Weights of a small mixture-of-experts language model, trained from scratch on English Wikipedia.
Experts: 96 experts in each of 5 layers, 96 SwiGLU neurons an expert, 4 picks a token.
Training: a variant of Muon for the experts, 545M tokens, 4158 steps.
Below are experts of layer 6 (counted from 0) of a mixture-of-experts language model. Rows are named router (the router's row for the expert), gate (a neuron's input weights, with its number), up (a neuron's input weights, with its number) and show model dimensions 0-223. Each number is 50 + 10 x the weight over its row's rms, rounded and kept within 0 to 99.
Before each expert's rows: a language model's description of what the expert responds to. This comes from a sample of Wikipedia text that the model never trained on.

# expert 49
What it handles: Pipe separators after numbers in data tables and markdown divider rows: 43 |, |---|---|---|, 2.46 |.
router:48 61 64 47 55 72 48 57 57 48 39 54 61 53 58 46 44 52 56 65 52 57 53 42 58 72 46 39 43 47 63 46 51 45 50 69 50 49 60 49 28 37 64 59 58 37 53 47 62 45 46 46 55 62 49 63 47 42 45 59 46 39 53 58 59 42 33 49 45 54 61 52 40 28 31 56 32 25 51 60 46 57 24 40 63 38 35 48 53 48 39 46 42 51 63 59 39 59 59 45 69 53 56 53 45 45 52 48 49 48 50 54 68 61 60 47 52 46 45 44 30 54 34 54 39 51 64 70 62 40 55 45 47 52 52 74 42 52 29 58 55 42 50 55 51 56 58 41 56 58 47 48 63 45 50 30 55 55 58 34 57 33 38 47 50 58 51 36 40 50 53 50 55 56 50 47 50 36 47 50 59 49 32 51 41 40 59 46 48 27 34 50 54 38 27 46 73 36 67 54 42 60 59 42 55 53 45 50 61 55 49 38 70 61 44 52 57 37 23 57 53 42 33 54
gate5:56 31 54 38 62 28 42 31 51 49 53 39 58 55 41 62 52 50 50 43 62 62 53 53 66 39 42 62 44 61 63 56 53 48 71 39 62 43 75 45 50 50 40 45 60 45 50 33 49 46 52 50 43 51 47 52 42 39 41 47 53 45 37 59 54 51 59 44 39 47 43 41 59 67 50 55 48 71 54 52 49 68 58 43 52 36 56 53 44 63 46 50 45 53 40 51 43 38 35 43 43 59 46 36 64 40 49 40 44 42 58 38 63 59 53 65 61 46 56 55 23 42 58 59 52 40 60 61 54 41 43 38 43 52 37 46 36 66 64 47 36 63 70 41 39 59 50 49 44 53 71 48 50 56 51 40 47 23 46 33 57 44 43 60 59 53 45 49 50 44 48 45 45 39 47 68 53 53 39 40 34 22 53 39 54 47 41 57 35 67 47 53 36 44 39 37 52 49 58 37 52 55 40 38 41 55 45 60 79 46 51 61 55 67 41 47 27 47 42 35 40 51 58 36
up5:26 48 57 52 43 41 40 58 52 72 48 36 43 39 51 52 63 50 50 51 38 52 28 55 47 51 41 49 43 34 43 59 49 48 52 54 50 62 55 53 41 66 51 41 41 33 63 53 58 41 33 67 44 62 49 48 55 49 33 49 45 50 57 65 43 36 29 43 51 41 53 60 52 46 50 41 47 42 60 63 53 65 49 44 47 64 41 39 37 53 41 75 45 51 57 51 59 61 31 43 64 51 45 39 50 63 36 46 56 50 59 65 62 54 27 52 35 44 48 73 52 44 55 51 56 54 45 63 43 38 55 37 58 53 51 52 21 52 45 43 58 59 40 59 43 34 47 36 37 47 52 48 40 55 58 42 44 60 45 58 49 39 49 45 39 58 37 54 44 55 40 65 52 56 51 62 31 73 54 54 47 50 45 59 41 39 59 45 54 74 77 55 47 55 59 28 57 57 40 37 65 60 54 59 50 53 40 64 60 46 51 49 33 55 52 37 59 53 46 60 76 44 42 37
gate6:54 45 40 62 49 42 53 69 50 35 46 56 26 42 61 65 40 53 36 49 35 56 53 49 29 63 40 48 47 56 60 58 63 52 62 48 46 45 51 41 44 21 49 51 49 51 51 40 43 67 60 58 56 55 53 61 46 57 70 55 54 49 43 68 56 45 40 37 63 59 65 53 50 66 42 27 41 43 44 59 49 37 59 57 51 44 39 41 43 43 34 57 36 53 34 60 32 49 57 45 61 51 54 55 44 45 43 51 61 43 50 54 63 52 48 45 46 52 41 53 63 35 39 53 49 57 47 49 70 45 48 58 55 53 30 63 79 57 53 34 55 57 39 54 60 60 57 54 49 53 51 63 46 54 35 50 45 47 46 48 51 41 51 45 57 63 41 55 39 51 53 71 36 25 41 34 44 48 55 70 59 27 50 47 46 59 37 41 50 59 36 50 41 51 59 36 61 46 54 57 65 69 50 28 42 37 54 52 46 66 39 46 64 57 39 66 49 56 39 46 51 34 64 35
up6:53 55 40 51 59 49 56 74 54 46 40 42 35 36 50 58 42 53 59 66 55 76 46 55 48 47 60 63 60 48 41 48 48 39 44 52 39 55 70 46 34 24 46 42 72 49 59 28 53 50 36 66 50 42 60 51 43 38 65 55 59 46 46 37 36 67 55 49 60 72 66 60 67 61 29 70 63 44 49 56 43 55 48 61 62 56 65 44 61 41 45 46 41 54 47 54 33 57 53 58 56 44 30 53 51 67 60 56 45 48 54 45 28 31 41 32 57 42 29 48 56 53 60 57 52 51 60 48 57 56 60 51 63 42 53 45 46 40 48 36 47 41 45 51 59 62 49 33 38 50 43 38 35 53 46 59 47 40 48 45 49 43 50 56 62 47 51 36 65 61 65 45 58 52 41 34 71 46 46 56 44 47 52 50 34 50 42 37 41 33 37 58 47 58 52 26 43 44 47 53 52 53 48 51 56 51 43 55 56 66 55 53 37 51 60 54 63 53 58 60 52 45 60 31
gate7:28 51 50 48 51 54 62 63 57 44 48 46 51 40 50 66 38 48 47 61 27 56 51 56 44 60 45 45 61 35 28 56 58 51 58 46 52 43 37 57 59 36 71 55 36 48 52 41 56 60 50 54 50 46 41 51 37 64 34 35 46 57 68 56 49 63 47 57 44 61 55 63 60 40 54 70 33 49 44 58 46 50 56 51 61 56 54 61 56 52 63 52 59 33 37 57 45 32 74 50 68 40 59 51 42 54 50 55 51 39 48 65 53 44 25 52 33 53 36 52 61 63 51 59 33 34 59 46 72 48 47 42 60 45 43 27 51 53 45 59 36 53 34 37 73 52 54 35 46 42 41 46 50 38 57 54 54 58 54 45 41 36 44 39 44 35 58 43 43 56 55 49 57 52 48 47 58 49 56 46 34 41 40 50 49 40 87 46 67 43 35 43 46 47 43 52 64 24 56 43 50 55 57 51 58 43 45 45 44 42 36 46 46 43 52 66 40 53 46 45 63 57 47 34
up7:46 53 41 53 63 52 55 49 59 61 32 62 35 51 44 56 70 48 56 44 38 64 49 39 38 53 64 55 48 57 70 62 56 45 39 53 64 45 46 43 37 54 35 55 50 41 71 36 54 48 59 56 38 57 43 53 27 55 56 52 60 38 42 57 50 39 47 57 57 60 62 51 67 36 48 50 57 53 53 49 55 39 58 53 53 59 42 49 58 39 46 53 55 40 58 57 43 56 52 59 50 52 80 56 54 48 46 57 43 55 47 58 53 51 35 58 34 39 34 49 59 62 59 21 56 58 49 46 48 47 48 51 58 51 53 29 31 38 44 34 62 51 60 39 56 59 48 51 54 42 31 44 34 44 51 67 54 56 40 55 81 64 52 43 51 51 47 51 53 54 59 52 71 43 42 78 49 72 43 46 54 42 40 59 50 42 64 44 39 56 60 59 38 62 55 62 49 62 58 41 45 57 52 44 50 66 67 63 56 51 71 48 33 43 47 40 46 43 61 41 51 56 61 77
gate8:37 49 60 53 61 41 52 55 49 41 47 43 34 50 26 52 52 51 41 39 38 61 60 45 38 56 45 62 56 71 53 56 40 29 42 42 69 37 48 59 46 59 46 71 59 64 58 41 39 46 51 39 67 42 61 58 55 47 31 52 44 59 42 65 64 57 54 46 51 65 66 59 61 36 51 54 57 64 60 69 45 47 39 39 59 57 41 47 65 55 61 47 40 64 59 42 61 44 62 43 47 41 58 56 53 53 62 28 43 53 64 38 50 53 55 55 53 59 45 66 40 32 40 44 56 52 38 43 54 71 57 59 51 48 49 56 67 64 44 50 56 51 49 38 59 51 58 37 58 38 40 50 45 54 46 33 53 52 49 53 67 54 57 56 53 47 47 61 52 41 66 50 51 61 50 57 52 54 55 59 56 59 38 43 54 52 38 49 66 55 45 55 32 50 52 28 67 45 60 63 52 50 44 36 56 63 31 43 43 52 44 22 61 40 29 54 82 47 55 35 43 43 59 56
up8:49 44 59 44 62 54 32 53 47 54 51 56 51 62 38 42 50 51 60 37 60 65 45 64 46 46 43 64 50 56 53 42 47 58 29 36 57 37 52 52 49 48 41 49 54 64 26 43 24 53 40 58 52 40 50 56 51 65 49 55 51 53 52 49 60 39 45 56 60 50 47 32 37 36 44 52 61 42 38 41 52 41 59 43 61 51 56 59 49 40 47 67 52 63 46 42 64 36 43 58 42 21 54 41 58 41 60 49 56 43 67 49 67 55 53 38 55 40 60 63 43 42 55 51 47 55 48 38 68 61 48 46 35 42 43 31 43 43 36 39 47 54 72 45 53 44 50 57 48 60 52 71 56 54 46 31 57 50 57 57 60 43 50 53 46 62 50 62 59 59 41 52 40 31 42 41 49 39 39 38 54 20 47 64 66 65 55 74 53 47 39 47 53 50 40 59 49 64 36 49 22 53 51 42 36 60 63 50 52 43 55 65 54 41 43 38 59 43 45 32 57 50 28 66

# expert 60
What it handles: Pipe separators between cells in data tables after names, places, ranks or numbers, plus semicolon-ended racing results like Ret; DNQ;.
router:31 67 62 43 50 52 45 64 51 44 42 46 61 42 61 44 46 55 54 70 60 61 47 29 52 49 45 36 25 56 53 39 54 43 46 61 46 56 40 63 32 40 51 50 55 32 61 68 49 46 40 48 53 45 45 51 45 29 58 48 49 40 55 61 55 44 45 48 49 57 73 57 54 41 33 65 41 48 40 56 59 66 46 51 57 52 50 62 59 43 37 58 29 47 57 69 37 52 56 38 73 34 45 45 53 61 51 63 46 40 50 54 54 48 64 55 54 46 49 56 34 52 45 57 51 32 69 63 56 40 46 33 52 54 51 70 34 65 43 61 74 45 47 54 54 52 65 29 52 53 69 52 65 60 65 40 49 60 49 52 53 53 39 44 61 51 40 35 48 42 65 72 64 56 62 46 68 46 58 60 51 49 28 50 33 46 49 58 57 30 51 46 60 40 41 58 54 43 54 47 49 53 68 61 46 56 47 55 50 45 42 47 61 48 59 53 43 49 30 39 50 46 43 58
gate1:52 46 43 35 44 43 69 49 35 44 53 39 56 56 52 45 48 33 39 47 70 37 43 43 68 44 70 55 25 57 71 64 51 44 43 38 60 38 55 45 48 46 50 42 61 49 55 52 30 35 60 50 47 50 60 45 53 34 42 46 43 47 65 39 53 51 54 52 57 56 56 45 50 41 44 56 39 59 44 52 64 52 70 38 47 63 59 50 58 43 48 45 45 63 67 62 41 45 44 54 59 66 55 51 43 28 60 57 57 70 29 38 53 39 40 23 36 24 41 35 54 38 46 40 66 42 64 52 36 45 48 45 56 45 58 55 37 50 52 29 61 64 46 58 68 58 46 62 48 63 63 47 49 50 39 57 64 30 40 67 44 40 61 36 47 46 24 62 45 44 57 64 54 57 53 40 39 54 44 44 52 57 43 66 44 54 38 42 57 35 47 41 47 50 59 60 51 41 42 48 50 36 49 34 52 45 53 47 53 42 51 62 52 49 52 47 35 55 55 55 47 42 41 46
up1:41 50 60 42 51 52 51 43 72 45 57 50 40 79 43 39 59 67 56 50 46 50 38 67 45 46 49 47 59 28 54 57 38 51 56 58 33 54 34 35 49 47 49 47 51 55 42 57 44 62 45 48 59 54 56 58 42 28 35 57 40 49 50 41 52 47 53 36 65 66 55 52 56 65 62 31 49 54 44 57 60 38 60 59 47 58 42 64 59 44 71 53 60 48 49 49 48 44 56 32 49 48 27 35 51 62 58 38 52 68 48 57 41 41 24 49 46 62 59 59 45 25 53 48 53 61 58 43 61 50 62 47 41 48 53 40 42 55 40 52 40 56 60 46 63 44 64 60 48 52 52 57 53 58 56 54 43 45 72 48 53 39 39 44 58 44 47 36 58 32 60 32 70 59 61 38 31 56 50 52 54 52 54 57 51 42 41 39 38 39 57 51 52 53 62 36 42 53 57 20 76 54 71 49 61 47 36 40 51 60 43 48 62 50 52 41 56 52 37 46 46 66 53 52
gate2:49 54 46 50 51 62 70 63 55 40 45 38 64 52 52 48 52 43 55 37 57 54 64 71 57 65 48 45 46 48 41 55 53 50 30 46 61 57 42 39 80 53 63 57 39 58 46 47 48 49 48 57 54 51 22 67 52 53 41 48 28 42 49 54 52 47 53 68 41 52 44 50 56 67 65 48 47 58 62 43 40 69 53 52 53 41 47 49 43 49 32 67 57 35 42 68 57 35 54 50 45 53 51 52 34 37 64 51 32 35 49 66 57 45 69 44 47 44 72 56 54 42 28 40 37 44 34 40 55 65 41 56 44 58 52 44 40 66 56 36 44 63 45 51 50 49 62 44 53 37 51 41 64 53 50 60 46 42 43 51 37 60 46 54 52 48 41 53 68 74 45 42 66 52 46 54 41 50 58 60 71 58 47 41 31 59 60 50 47 50 36 43 51 58 47 51 72 50 37 60 59 42 48 53 65 50 70 44 44 47 60 43 62 43 58 56 33 55 48 55 33 32 42 45
up2:36 49 54 46 37 49 44 51 53 57 60 55 36 47 54 43 58 44 60 50 53 66 47 52 36 43 42 29 50 67 59 56 50 50 72 62 44 54 38 38 41 58 44 44 41 40 40 46 50 48 49 45 54 47 46 54 32 65 45 42 58 50 50 52 59 67 56 48 60 65 43 34 50 40 47 71 52 65 58 71 41 50 46 51 55 45 43 45 64 57 56 43 59 44 42 45 54 43 44 40 57 43 53 41 56 55 43 65 59 58 46 63 51 53 58 43 61 32 50 60 51 46 68 36 59 25 62 67 51 57 60 28 64 39 62 75 45 49 45 28 59 54 54 29 46 46 48 43 39 38 39 42 53 60 47 46 77 53 47 54 45 56 29 61 53 42 49 49 53 59 33 49 67 60 48 41 43 42 45 71 50 42 51 50 49 64 58 58 62 55 72 63 36 46 67 55 39 36 51 42 55 38 70 54 41 32 47 37 32 41 61 48 41 48 48 61 60 29 55 46 48 51 48 39
gate3:48 58 58 43 40 64 51 58 59 34 54 38 37 45 54 54 49 42 51 57 40 48 62 60 59 31 46 37 52 65 49 47 52 52 56 32 43 55 45 57 45 37 46 50 40 41 55 56 61 49 30 42 43 54 42 69 54 41 40 37 68 32 59 53 57 33 55 66 54 65 37 63 49 51 45 63 45 67 50 43 55 63 50 53 47 57 39 54 35 59 49 56 49 50 56 37 34 38 53 56 61 55 33 48 38 51 73 52 48 39 36 54 30 53 42 46 52 38 57 54 41 37 38 52 46 35 52 59 43 37 53 63 63 53 49 63 43 68 49 52 32 55 46 59 54 43 43 44 63 80 49 37 42 59 72 61 41 36 39 64 45 51 14 42 69 59 48 56 46 55 60 69 44 53 61 41 35 50 52 50 46 59 44 67 46 60 34 45 62 51 53 61 61 34 48 43 47 61 42 42 52 43 58 49 48 44 45 49 60 43 55 43 69 58 42 49 45 46 74 61 45 41 48 49
up3:61 63 61 53 58 50 46 43 49 48 55 47 64 39 69 54 45 57 56 52 44 61 40 54 48 50 54 57 68 52 60 60 49 38 74 54 47 41 45 64 49 36 59 31 40 52 59 49 67 49 45 40 45 44 53 63 54 43 65 43 55 57 52 70 51 58 43 55 36 54 30 45 48 43 58 38 52 45 52 59 50 58 60 47 55 42 38 25 55 52 50 63 42 59 47 38 40 45 61 50 40 52 23 48 53 62 42 49 23 64 25 51 42 42 43 36 49 51 58 65 51 45 59 54 46 51 69 44 40 40 57 45 57 53 40 55 48 41 46 50 55 53 35 56 44 52 65 30 38 49 56 44 55 48 64 46 39 36 45 63 52 41 48 43 58 43 56 38 61 53 58 37 39 66 71 50 45 54 55 57 39 50 56 45 52 49 47 40 53 45 23 38 69 36 66 44 58 45 81 49 64 36 49 40 48 54 40 55 73 48 38 48 50 61 60 47 53 65 40 35 31 49 58 61
gate4:45 50 55 40 64 43 55 66 57 53 54 33 50 56 52 50 59 50 50 56 50 43 44 38 42 43 58 48 51 48 60 59 49 44 53 51 52 46 41 70 61 42 51 36 71 41 34 28 29 57 40 37 62 59 36 60 52 46 55 48 38 29 50 64 61 43 62 58 53 62 57 54 65 49 47 47 52 35 37 64 63 49 47 42 55 51 42 55 38 59 46 52 64 58 30 43 43 61 59 65 59 69 44 49 33 60 48 60 61 51 44 43 35 53 47 56 52 56 60 43 48 32 56 39 53 59 42 63 68 45 53 40 54 61 57 43 49 55 47 45 47 33 49 54 62 58 32 33 38 49 41 28 37 61 71 50 41 60 54 51 49 45 58 46 57 46 43 43 45 43 42 62 51 41 78 66 43 45 84 64 54 43 25 50 44 36 50 76 38 37 47 41 59 48 39 49 60 52 53 46 55 58 59 44 52 54 51 71 61 61 48 63 47 54 49 39 58 53 62 54 57 50 48 52
up4:58 41 38 41 48 58 41 55 49 34 55 58 55 47 52 45 49 50 47 55 49 57 51 55 57 53 50 59 67 47 44 48 57 68 41 62 40 48 69 41 37 48 67 52 37 46 48 42 43 29 65 61 64 62 50 63 39 33 54 50 50 50 47 45 48 59 40 39 36 48 54 57 35 52 53 42 44 44 55 58 37 52 62 66 67 51 64 53 38 53 53 21 42 52 54 40 44 60 55 71 49 64 53 34 58 68 56 58 64 42 53 36 25 32 45 55 62 63 54 41 35 48 50 57 52 50 58 67 67 56 52 54 42 47 46 53 40 64 59 62 51 50 56 51 55 48 54 52 33 60 40 39 54 39 52 46 41 64 60 46 40 49 43 63 44 57 49 50 30 55 44 35 28 42 53 54 45 33 41 53 64 49 42 49 62 53 51 64 55 57 50 71 41 63 41 38 44 43 39 38 33 60 31 41 53 48 59 71 45 32 55 60 43 53 44 57 63 22 60 36 38 61 50 57

# expert 33
What it handles: Pipe separators, dashes and colons in sports tables, score lines and bulleted lists, plus country codes and field labels like ENG, District:.
router:41 68 52 47 54 50 58 60 64 46 39 44 44 49 59 59 55 49 40 44 57 63 50 38 64 46 44 42 37 83 54 42 44 41 46 55 32 56 39 58 45 43 65 51 50 45 49 57 53 38 31 55 57 51 44 51 40 45 39 53 60 59 51 64 50 45 60 35 46 50 51 44 55 44 39 53 35 62 60 62 47 51 36 38 48 38 42 38 65 46 49 69 39 47 41 51 58 53 55 52 69 56 49 55 38 57 52 53 30 14 36 65 63 48 60 58 40 45 44 63 38 47 40 51 38 38 52 62 56 54 56 49 45 55 34 61 54 68 54 73 72 65 39 66 64 68 71 43 58 58 43 43 52 57 60 34 59 55 53 56 56 51 32 62 46 40 46 45 35 55 50 57 69 44 67 39 61 48 43 56 58 42 58 36 52 55 57 60 60 47 43 62 51 43 37 38 53 35 60 68 47 50 43 53 36 66 50 46 54 49 34 51 60 52 41 55 60 42 37 58 47 37 42 58
gate5:46 69 60 65 64 47 46 46 59 50 32 61 56 36 51 45 36 53 69 46 48 54 46 61 50 50 49 55 52 52 40 50 56 48 58 43 66 57 48 62 58 40 54 24 28 58 50 52 39 51 37 69 31 54 51 62 49 49 34 56 31 50 45 66 49 52 54 49 57 46 55 50 48 45 52 37 52 55 50 34 60 68 61 36 38 42 57 48 47 40 57 62 64 63 39 46 67 47 55 56 64 49 24 45 55 44 71 30 50 69 46 54 47 41 41 58 51 40 52 48 41 40 58 50 48 53 63 48 56 50 62 66 53 53 65 32 70 44 71 45 70 32 46 45 42 54 46 64 34 57 54 55 56 61 57 52 47 68 51 40 61 66 44 48 37 55 53 46 44 36 42 42 47 53 40 36 49 32 50 55 55 56 41 69 55 49 40 50 60 38 58 53 46 51 47 54 53 44 40 62 39 54 18 42 52 54 52 64 43 46 56 48 46 44 56 69 55 58 60 55 74 55 40 60
up5:61 60 55 48 52 40 32 58 66 62 36 54 63 48 53 45 58 36 61 32 50 55 51 57 59 58 61 51 56 62 70 59 43 49 45 52 52 31 48 62 66 62 65 45 44 57 53 34 39 71 32 47 56 54 46 50 55 42 56 53 47 34 35 54 56 53 53 48 63 52 65 36 43 66 47 32 35 58 53 65 41 50 45 42 46 54 53 53 50 58 60 56 51 58 47 51 71 45 50 30 48 27 52 46 43 38 47 45 38 31 44 58 58 35 45 33 39 26 63 38 55 45 60 54 55 34 59 61 66 50 45 66 45 55 37 44 50 44 61 55 56 47 53 52 39 46 57 59 53 57 50 37 51 50 55 51 55 46 32 63 36 67 50 48 38 39 24 33 23 36 52 55 59 57 46 50 55 48 36 51 35 55 48 52 41 50 53 35 44 64 46 54 62 55 52 45 61 48 40 53 62 46 54 30 43 50 62 43 59 50 52 43 51 57 31 53 40 38 45 78 69 51 39 50
gate6:48 46 50 66 61 52 37 57 50 53 49 44 53 63 45 52 44 57 59 28 66 50 63 63 47 50 64 63 46 46 46 41 50 37 64 51 66 41 59 42 52 49 38 54 67 51 37 47 42 39 48 58 36 25 45 35 56 51 56 62 65 41 53 42 73 57 35 55 26 50 67 45 46 39 54 38 57 64 72 56 50 49 35 35 33 38 56 39 58 45 48 70 46 38 54 55 52 65 33 47 57 49 40 56 47 50 42 39 54 40 52 55 61 47 49 50 67 44 67 53 52 39 32 40 61 62 55 29 50 37 60 54 58 48 44 57 65 52 47 56 63 52 49 57 47 56 39 37 59 56 54 53 51 38 57 41 62 53 71 29 40 49 35 53 32 41 54 55 43 36 40 42 39 49 55 34 53 45 53 39 73 45 62 52 55 54 40 63 71 51 46 38 51 67 49 60 59 48 37 40 46 51 46 53 59 55 58 69 66 51 51 61 46 41 36 53 66 53 43 32 53 48 45 65
up6:43 64 61 41 56 52 51 43 60 64 46 43 41 62 34 58 44 52 61 55 36 46 71 54 40 54 55 45 64 50 41 49 52 40 50 62 47 43 34 58 64 51 61 42 44 53 69 51 54 64 65 40 45 61 40 45 40 46 39 51 64 62 45 63 58 53 51 33 59 66 50 44 52 43 31 43 40 49 49 52 51 44 73 54 60 57 33 31 54 50 23 54 53 63 50 40 63 65 48 27 50 40 45 46 55 40 45 67 46 44 59 41 69 53 45 46 44 38 40 49 56 43 54 65 58 47 37 39 47 28 36 47 46 28 52 53 44 54 36 57 33 59 58 45 65 63 45 41 60 41 46 45 39 52 54 45 46 56 33 64 47 51 55 48 51 25 53 47 38 72 41 33 60 43 47 55 59 58 41 73 57 32 41 69 44 55 61 49 55 52 56 53 61 46 55 49 46 48 48 67 55 51 60 44 43 58 69 37 33 59 49 49 63 53 31 52 47 68 59 57 58 44 56 48
gate7:58 55 67 53 55 44 59 52 49 54 48 52 56 56 64 69 41 35 48 40 47 60 39 44 60 60 53 50 54 50 40 61 54 39 58 71 68 45 53 50 32 52 69 57 50 63 39 60 63 61 51 59 43 61 62 40 60 57 53 43 26 60 34 47 56 67 55 47 50 48 56 37 37 50 62 52 60 54 63 53 52 29 65 56 50 36 37 51 57 48 32 49 53 38 54 38 42 53 61 66 64 54 54 55 42 53 34 30 63 43 51 59 46 46 45 65 58 41 46 53 52 62 51 65 43 51 53 49 44 52 54 49 52 56 67 57 45 43 63 72 59 49 37 56 60 67 54 55 60 48 54 59 56 47 65 69 66 70 48 46 55 44 42 54 48 56 65 60 51 33 73 53 39 44 70 60 50 42 47 68 39 51 43 49 60 42 51 70 47 44 40 43 27 35 57 47 70 35 43 48 34 54 39 45 51 64 55 44 66 75 52 55 45 35 55 56 55 41 42 54 47 50 53 63
up7:53 53 43 61 44 50 58 39 70 46 45 46 52 49 53 70 62 52 63 60 47 41 53 60 49 62 44 49 55 43 60 66 72 66 42 52 57 46 53 56 47 44 40 51 53 60 64 35 32 58 42 42 58 54 56 40 49 41 35 35 58 57 31 62 60 36 43 58 54 55 41 49 57 48 56 54 62 41 46 46 49 49 51 29 62 45 38 54 48 44 61 72 57 38 54 59 59 46 34 46 47 54 63 54 30 41 47 50 45 52 51 53 35 54 78 49 60 56 54 63 42 58 54 36 62 66 61 73 80 59 51 61 61 62 39 52 60 53 42 50 64 37 53 56 47 63 50 64 40 40 62 52 61 47 53 43 39 40 29 29 46 45 45 33 48 66 45 54 47 59 57 42 57 42 54 48 57 31 51 57 47 58 58 47 41 48 45 83 47 44 40 55 40 50 57 38 55 42 46 52 32 39 46 43 44 42 52 60 65 50 73 35 28 54 50 48 37 48 44 45 49 47 50 52
gate8:45 45 59 44 70 58 44 56 43 51 54 58 69 70 51 43 53 61 62 50 54 29 24 53 36 57 33 51 43 43 73 49 65 64 38 59 57 48 50 49 44 47 40 47 64 44 43 50 52 54 58 52 51 45 55 52 68 46 60 49 43 44 40 40 58 47 75 72 46 53 49 51 52 38 41 55 42 54 63 39 71 60 69 49 40 42 53 40 62 43 45 48 40 68 56 42 41 59 39 53 40 47 54 43 60 42 47 67 34 52 46 64 60 60 70 48 51 52 51 43 55 55 49 60 56 52 38 34 39 67 54 52 55 43 44 42 39 60 43 33 60 54 44 50 51 74 52 59 49 51 44 56 61 32 37 48 48 42 40 41 40 53 44 48 49 45 44 46 51 51 63 52 39 59 20 71 46 38 43 53 59 56 68 61 57 58 63 44 49 51 32 61 58 56 55 43 51 61 58 51 42 40 39 46 42 56 52 62 66 37 58 42 50 46 62 40 31 37 42 45 40 58 40 22
up8:54 51 48 49 50 51 61 64 70 60 52 56 50 40 56 52 40 22 51 43 39 73 44 60 52 42 55 43 59 45 71 47 29 53 40 48 53 45 47 57 70 50 53 64 44 44 40 28 32 59 48 58 56 44 50 50 45 52 61 48 47 34 65 51 61 41 52 45 58 57 72 53 51 52 57 40 38 51 61 48 55 37 54 79 45 41 42 54 39 60 63 44 79 54 59 43 34 49 45 62 75 59 58 61 39 62 47 45 48 53 34 59 57 49 46 58 72 69 57 59 36 54 42 48 39 47 62 66 63 51 50 57 40 39 48 48 50 49 51 70 45 54 41 50 68 42 31 40 51 33 60 44 59 44 32 50 45 59 61 60 49 39 43 48 60 44 58 44 43 52 60 45 45 58 59 47 69 58 65 54 48 63 49 47 56 60 47 43 38 51 64 49 50 65 42 62 48 46 48 44 55 47 46 44 49 41 63 37 55 34 64 63 45 44 57 56 55 46 62 46 59 77 52 51